config.yaml
n_layer: 11
d_model: 160
n_experts: 192
experts_per_token: 3
d_expert: 64
d_shared_expert: 0
activation: "geglu"
moe_layers: [1, 2, 3, 4, 5, 6, 7, 8, 9, 10]
router_score: "softmax"
normalize_top_k: true
routed_scale: 1.0
balance_loss: 0.00248
balance_bias: true
init_std_router: 0.0293
lr_router: 0.000434
n_head: 5
n_kv_head: 5
head_dim: 32
vocab_size: 14624
norm: "rmsnorm"
norm_place: "peri"
norm_eps: 1e-05
positions: "rope"
rope_base: 10000.0
rope_fraction: 1.0
qk_norm: false
attn_scale: 0.177
tie_embeddings: true
parallel_block: false
extras: ["capped logits"]
init: "normal"
init_std_qkv: 0.0442
init_std_o: 0.0549
init_std_up: 0.0632
init_std_down: 0.0632
optimizer: "muon_hyperball"
lr: 0.00727
lr_mult_qkv: 0.5
beta1: 0.95
lr_head: 0.0107
warmup_steps: 200
schedule: "wsd"
decay_fraction: 1.0
decay_shape: "sqrt"
final_lr_fraction: 0.0
batch_tokens: 65536
seq_len: 1024
doc_mask: false
train_tokens: 551600000
steps: 8417
dataset: "wikipedia_en"
Below are experts of layer 8 (counted from 0) of a mixture-of-experts language model. Rows are named router (the router's row for the expert), gate (a neuron's input weights, with its number), up (a neuron's input weights, with its number), down (a neuron's output weights, with its number) and show model dimensions 0-79. Each number is 50 + 12 x the weight over its row's rms, rounded and kept within 0 to 99.
Before each expert's rows: a language model's description of what the expert responds to. This comes from a sample of Wikipedia text that the model never trained on.

# expert 47
What it handles: Vowel pieces inside names. Short vowel-heavy word pieces inside foreign or unusual names and words, such as i in Epithemiou, ai in Ilaiyaraaja, ati in Patil.
router:53 56 42 41 70 45 45 67 57 53 49 41 28 62 52 34 60 52 43 69 38 54 57 59 32 23 41 55 61 63 25 47 40 34 58 34 60 57 36 45 46 56 52 52 65 57 32 53 43 43 56 40 30 68 76 45 70 65 56 51 58 55 53 45 30 33 37 41 53 53 75 64 57 54 41 33 60 48 30 70
gate0:43 56 38 61 49 42 44 51 54 57 43 73 61 71 48 54 40 49 70 59 38 36 46 68 51 39 51 57 31 49 30 23 60 47 56 62 71 64 60 39 48 46 59 46 69 70 52 44 49 51 58 35 51 63 74 55 41 43 58 67 64 59 40 59 33 45 51 36 45 59 45 64 37 54 52 52 38 57 54 82
up0:63 48 45 48 53 37 49 40 54 47 30 67 77 59 63 62 71 43 72 24 45 52 66 50 39 56 33 51 43 57 51 62 74 58 42 51 52 34 57 59 68 30 55 58 47 46 40 44 49 75 21 65 51 36 45 32 48 56 47 41 60 26 49 53 45 33 44 42 60 43 52 43 52 56 60 56 81 53 47 41
down0:38 50 54 51 40 61 68 48 45 53 47 55 63 66 48 49 39 32 30 41 54 41 57 59 50 61 74 52 45 48 58 69 59 65 47 31 42 50 44 13 27 19 29 49 48 52 34 54 41 63 40 47 29 61 41 51 46 84 35 66 39 41 36 63 53 48 41 57 31 56 62 71 62 50 30 70 45 42 26 69

# expert 36
What it handles: Hyphens and prefixes. Hyphens inside compounds and scores, like Co-founder, Filipino-American, 5-5, and word-initial prefixes such as re, pre, non, multi, inter.
router:23 54 48 41 40 47 48 47 42 41 61 44 68 62 63 58 52 50 52 64 29 61 54 65 48 57 54 27 52 67 47 35 44 48 31 56 51 50 56 71 25 42 58 62 51 49 66 30 46 69 44 47 54 39 38 58 74 53 52 38 65 50 50 53 41 65 61 47 41 60 53 34 55 58 58 60 42 65 30 51
gate0:71 39 58 52 43 71 60 53 43 27 24 55 58 59 43 62 63 67 50 40 25 28 67 45 50 52 25 35 66 56 53 46 63 44 26 48 38 35 48 50 29 60 52 57 44 31 56 35 45 53 47 39 44 44 48 50 48 63 53 30 63 55 37 32 49 53 54 61 56 51 72 40 10 69 56 52 27 72 56 42
up0:59 49 67 49 52 62 82 26 62 53 56 35 37 39 60 49 58 71 48 44 61 43 47 71 55 63 33 34 56 56 52 37 65 29 41 61 58 61 47 44 50 45 82 31 49 55 48 28 46 56 57 42 53 52 42 48 62 78 59 38 51 50 38 80 61 42 33 14 68 36 59 38 41 71 59 57 45 46 48 64
down0:46 34 30 30 52 29 44 42 58 55 30 47 54 41 50 34 56 40 54 58 52 49 63 44 25 32 55 60 66 62 56 77 65 53 59 47 65 57 63 39 43 57 31 40 41 40 41 33 45 70 40 55 51 20 48 55 53 60 65 51 67 55 53 58 60 49 43 44 41 28 39 66 42 51 35 59 41 43 48 61

# expert 16
What it handles: Roles and titles. Nouns and endings naming a person's role or relation, often followed by of, such as director, coach, President, father, consultant.
router:67 52 27 57 71 49 43 57 44 36 46 62 66 64 71 38 35 44 61 53 50 45 60 26 35 43 52 37 64 53 62 58 78 51 41 43 61 26 62 58 63 46 47 51 47 50 60 44 53 44 62 45 66 65 45 55 49 57 66 42 42 52 24 53 44 43 51 66 52 55 50 49 35 57 45 45 52 57 44 52
gate0:72 50 47 53 50 45 42 27 60 70 54 55 55 44 57 43 72 41 28 42 57 40 58 39 35 58 60 47 54 56 43 66 31 58 66 35 36 67 46 58 62 33 66 34 70 54 50 56 48 36 50 44 58 49 40 37 39 28 39 54 50 54 49 51 42 53 40 35 48 50 57 36 70 40 56 60 53 48 62 53
up0:49 43 60 73 41 53 37 79 41 71 41 42 43 53 46 47 43 79 56 55 35 46 24 39 69 72 43 57 35 36 52 56 49 36 44 50 78 42 64 51 50 47 37 50 66 51 67 54 56 55 58 58 63 43 51 63 64 54 23 56 51 47 45 46 63 79 50 44 45 53 34 53 50 49 45 41 25 53 57 48
down0:40 44 43 66 48 60 38 50 40 44 37 54 51 36 63 48 61 54 70 29 49 45 32 38 41 64 52 32 28 56 63 84 66 57 54 25 62 43 64 48 58 36 54 39 42 47 39 21 55 62 57 37 60 66 46 62 56 49 34 57 53 41 50 21 41 65 36 46 67 49 48 70 48 56 58 55 47 70 39 51

# expert 13
What it handles: Group-describing adjectives. Adjectives for social, political or ethnic domains before nouns, such as military, Jewish, cultural, local, Civil, often ending in -ic or -al.
router:66 47 68 59 64 57 54 38 41 60 49 36 47 44 51 29 54 42 35 54 49 46 54 46 61 47 60 29 60 31 33 42 67 56 59 55 41 29 67 63 25 67 43 67 36 42 46 78 68 37 68 62 44 35 50 57 36 58 57 33 49 52 64 33 41 64 32 64 54 51 46 63 32 32 56 47 60 63 48 77
gate0:60 48 68 56 35 38 34 70 50 60 41 43 56 52 51 59 65 61 35 50 35 44 53 31 43 39 43 41 56 45 40 51 29 83 38 66 27 34 34 40 66 62 49 45 52 60 30 46 44 46 58 52 40 57 70 53 51 43 54 57 33 65 58 48 55 57 51 40 54 59 52 40 65 54 21 63 85 38 54 53
up0:56 36 42 55 50 43 48 71 61 58 44 39 61 42 54 46 38 43 29 41 24 33 41 46 35 39 62 43 82 63 80 57 48 57 50 50 56 35 35 47 65 29 60 66 54 51 46 64 33 41 54 49 53 40 54 52 52 53 50 40 50 65 35 51 64 63 68 49 46 63 32 41 59 38 50 41 71 41 55 48
down0:55 34 52 59 54 50 31 52 56 53 41 42 62 70 48 59 40 66 35 78 51 55 51 74 34 33 67 55 70 72 43 30 44 49 53 47 47 52 40 38 40 58 50 66 68 55 61 70 63 61 58 43 50 47 34 54 57 61 74 38 47 55 33 41 42 37 58 55 55 75 35 67 63 53 47 45 43 35 37 44

# expert 56
What it handles: Prefixes and modifiers. Word-initial prefixes like sub-, pro-, con-, non-, multi-, and noun modifiers like main, major, different, other, sexual, financial.
router:58 62 65 36 61 47 40 64 29 47 45 55 65 20 64 47 68 56 46 51 69 39 42 56 75 37 55 28 65 48 31 36 53 63 64 37 72 60 53 56 45 53 58 54 51 54 70 63 65 58 49 56 43 42 37 78 57 45 67 41 59 37 56 39 44 58 40 32 47 37 46 53 45 39 59 39 59 26 51 37
gate0:44 63 42 52 61 55 55 75 51 48 42 47 56 66 53 30 49 49 24 46 51 32 44 53 57 55 47 28 58 68 46 32 49 51 48 43 38 33 43 61 39 16 52 78 43 63 34 52 44 46 70 53 54 27 67 56 42 50 67 34 61 30 71 21 63 50 34 62 46 51 26 23 38 35 57 37 47 43 45 46
up0:38 49 58 41 56 45 41 46 64 53 48 59 37 47 47 61 81 59 58 49 64 45 47 41 38 61 65 44 51 63 37 70 41 50 47 52 52 40 50 43 74 47 54 54 46 58 56 79 34 47 64 68 44 67 49 54 59 36 58 51 37 57 41 57 35 43 61 73 46 58 55 49 47 69 60 49 55 44 46 50
down0:43 41 36 61 51 65 40 54 58 54 42 43 51 45 55 46 46 48 43 33 51 46 47 34 57 70 39 56 42 24 46 24 39 36 64 54 51 60 52 35 31 32 71 45 39 50 27 58 51 60 48 41 49 50 50 47 48 60 38 76 70 39 29 25 36 46 53 46 48 35 48 70 46 43 52 51 56 24 48 52

# expert 39
What it handles: Section and table headings. Heading words that open sections, lists or table rows, such as Tournament statistics, See, List of, Win, Official website.
router:47 41 44 54 33 53 55 57 48 47 44 49 47 25 64 52 35 38 47 21 62 44 54 48 66 47 36 52 66 48 47 71 49 45 41 52 31 54 44 60 72 66 39 63 62 49 28 66 57 52 46 42 35 91 44 69 50 57 58 28 53 66 39 17 60 52 49 60 42 47 37 39 35 34 42 57 47 45 46 51
gate0:28 49 34 41 40 48 49 66 42 61 67 40 51 48 44 45 55 49 44 52 38 49 47 52 60 51 56 63 40 52 76 56 37 45 38 49 62 42 70 71 50 70 53 67 48 59 49 39 42 63 45 47 37 54 59 71 67 76 42 46 35 34 37 55 54 39 58 56 66 48 62 34 42 57 38 55 42 44 62 45
up0:81 57 51 44 56 49 40 53 31 49 53 66 56 39 55 60 55 26 32 51 64 30 45 49 42 50 63 56 37 57 43 51 72 67 51 31 35 45 47 52 37 57 55 18 40 36 51 64 66 49 60 36 65 38 51 44 40 39 49 34 52 70 45 54 62 40 35 48 50 47 62 53 31 48 46 69 58 60 35 67
down0:58 48 50 45 55 46 56 71 68 28 52 53 32 47 68 47 32 49 38 49 67 46 59 61 34 24 60 42 47 50 56 42 61 56 54 61 50 54 36 57 77 18 51 59 50 58 48 77 52 41 66 53 70 40 59 37 72 53 54 54 42 23 52 23 72 44 53 44 59 67 61 58 44 40 66 40 67 57 49 73

# expert 18
What it handles: Section heading markers. The == and === heading markers in wiki section titles, plus quantifiers like both, these, many, several, other.
router:51 57 38 46 46 53 66 57 40 48 61 35 42 33 64 49 54 48 58 44 48 50 65 82 55 71 70 44 59 25 54 56 48 37 46 41 22 37 28 47 32 56 39 64 55 46 39 45 60 51 34 62 53 47 29 62 45 41 55 38 51 68 51 46 38 65 32 62 38 61 68 41 36 28 59 62 63 30 68 41
gate0:57 44 48 66 51 57 61 47 57 45 45 63 54 55 89 47 52 52 38 46 50 47 58 69 60 73 38 47 33 24 70 59 78 44 58 41 56 44 43 44 55 60 47 56 46 50 49 47 50 55 47 49 44 41 52 41 66 76 42 39 26 46 39 48 61 61 42 32 46 67 54 46 65 64 48 34 54 59 57 46
up0:52 71 54 72 37 55 61 58 52 33 44 32 48 57 49 44 51 60 53 41 36 55 33 51 23 30 51 78 41 72 50 54 29 63 41 53 39 44 49 38 56 47 68 43 39 34 40 54 35 46 39 60 69 75 69 66 45 34 44 42 54 54 51 55 43 48 52 51 45 46 57 47 51 44 45 41 33 45 53 34
down0:58 33 47 46 61 61 49 55 67 53 32 33 59 45 51 69 44 29 56 44 39 69 58 45 57 58 60 52 30 68 32 29 42 51 62 60 46 63 42 69 64 44 46 54 49 50 56 54 55 43 53 34 49 52 54 45 62 38 46 43 46 58 44 60 51 47 52 49 36 62 24 51 59 54 48 27 59 35 18 33

# expert 45
What it handles: List bullets and field labels. Bullet dashes and label words opening infobox or list fields, such as Commissioned, Binomial name, Episode, Written by, Act, Season.
router:52 34 50 59 45 35 44 57 61 26 62 42 44 23 61 32 52 41 57 51 33 52 58 26 49 15 33 58 43 44 57 40 36 45 32 44 72 43 52 39 55 38 37 51 60 32 61 64 38 24 55 55 29 62 32 37 52 46 46 40 59 63 70 51 62 65 75 59 52 43 49 49 53 44 73 66 72 52 72 49
gate0:43 44 44 36 47 45 43 63 48 65 37 31 56 55 53 48 74 55 49 70 41 41 59 45 40 48 32 54 33 64 59 54 41 41 54 40 63 50 63 26 35 39 63 51 64 43 42 35 50 30 71 42 53 51 52 53 45 64 44 51 58 48 60 62 59 64 75 47 57 60 74 62 61 53 41 66 43 12 49 62
up0:31 41 48 41 43 23 40 43 50 52 43 66 50 47 35 61 39 47 48 61 52 53 30 34 32 43 45 50 47 61 67 49 57 63 31 40 35 50 79 43 56 48 57 26 51 52 47 50 50 27 58 49 54 46 43 50 48 69 45 51 41 50 86 34 55 57 73 61 44 50 83 68 78 44 56 48 45 52 35 60
down0:62 62 57 60 76 41 39 44 53 57 47 59 61 52 58 54 37 48 52 64 37 49 79 58 46 65 69 47 55 26 47 60 58 49 64 69 33 25 62 49 50 43 51 63 56 47 55 70 74 72 81 54 54 61 43 52 28 51 44 64 56 38 66 59 53 68 51 33 58 72 45 51 46 36 39 38 42 52 54 52

# expert 20
What it handles: Year digits, evaluative adjectives. Last digit of years like "199'6", closing quotes after quoted praise, and words such as debut, first, best, premiered, successful.
router:52 61 43 59 51 31 47 37 33 55 50 46 53 48 43 59 59 50 45 73 61 56 29 59 58 52 67 42 66 65 47 57 34 45 80 40 48 58 45 55 70 53 42 30 48 44 74 50 45 45 52 52 45 48 62 72 33 44 81 14 64 56 58 72 35 45 51 44 71 40 43 49 54 68 58 53 40 40 48 66
gate0:47 62 50 64 86 39 58 40 43 54 61 45 39 53 53 40 53 39 60 39 59 68 39 50 51 25 51 47 60 47 68 54 51 64 34 59 64 59 70 36 38 55 49 54 57 72 41 46 63 85 56 46 56 63 26 48 53 64 53 57 45 53 50 51 48 39 73 67 42 56 47 21 53 66 41 44 52 45 26 59
up0:47 34 68 65 46 49 52 55 79 27 53 70 52 75 61 49 55 58 57 43 63 59 50 44 46 44 55 59 72 45 48 66 52 46 72 39 64 56 27 57 57 59 45 48 46 49 38 47 14 31 18 59 54 32 84 46 47 47 60 60 67 44 40 45 48 60 53 28 55 47 41 67 40 50 64 61 64 46 65 55
down0:48 50 58 54 34 37 52 38 54 48 34 44 34 40 51 74 40 57 57 54 52 59 16 47 68 50 39 55 72 52 42 39 46 48 34 51 52 59 39 55 55 53 52 46 46 31 45 57 37 22 63 48 53 47 67 38 48 65 55 38 61 72 76 38 65 38 53 65 22 46 46 36 58 54 37 38 20 30 51 61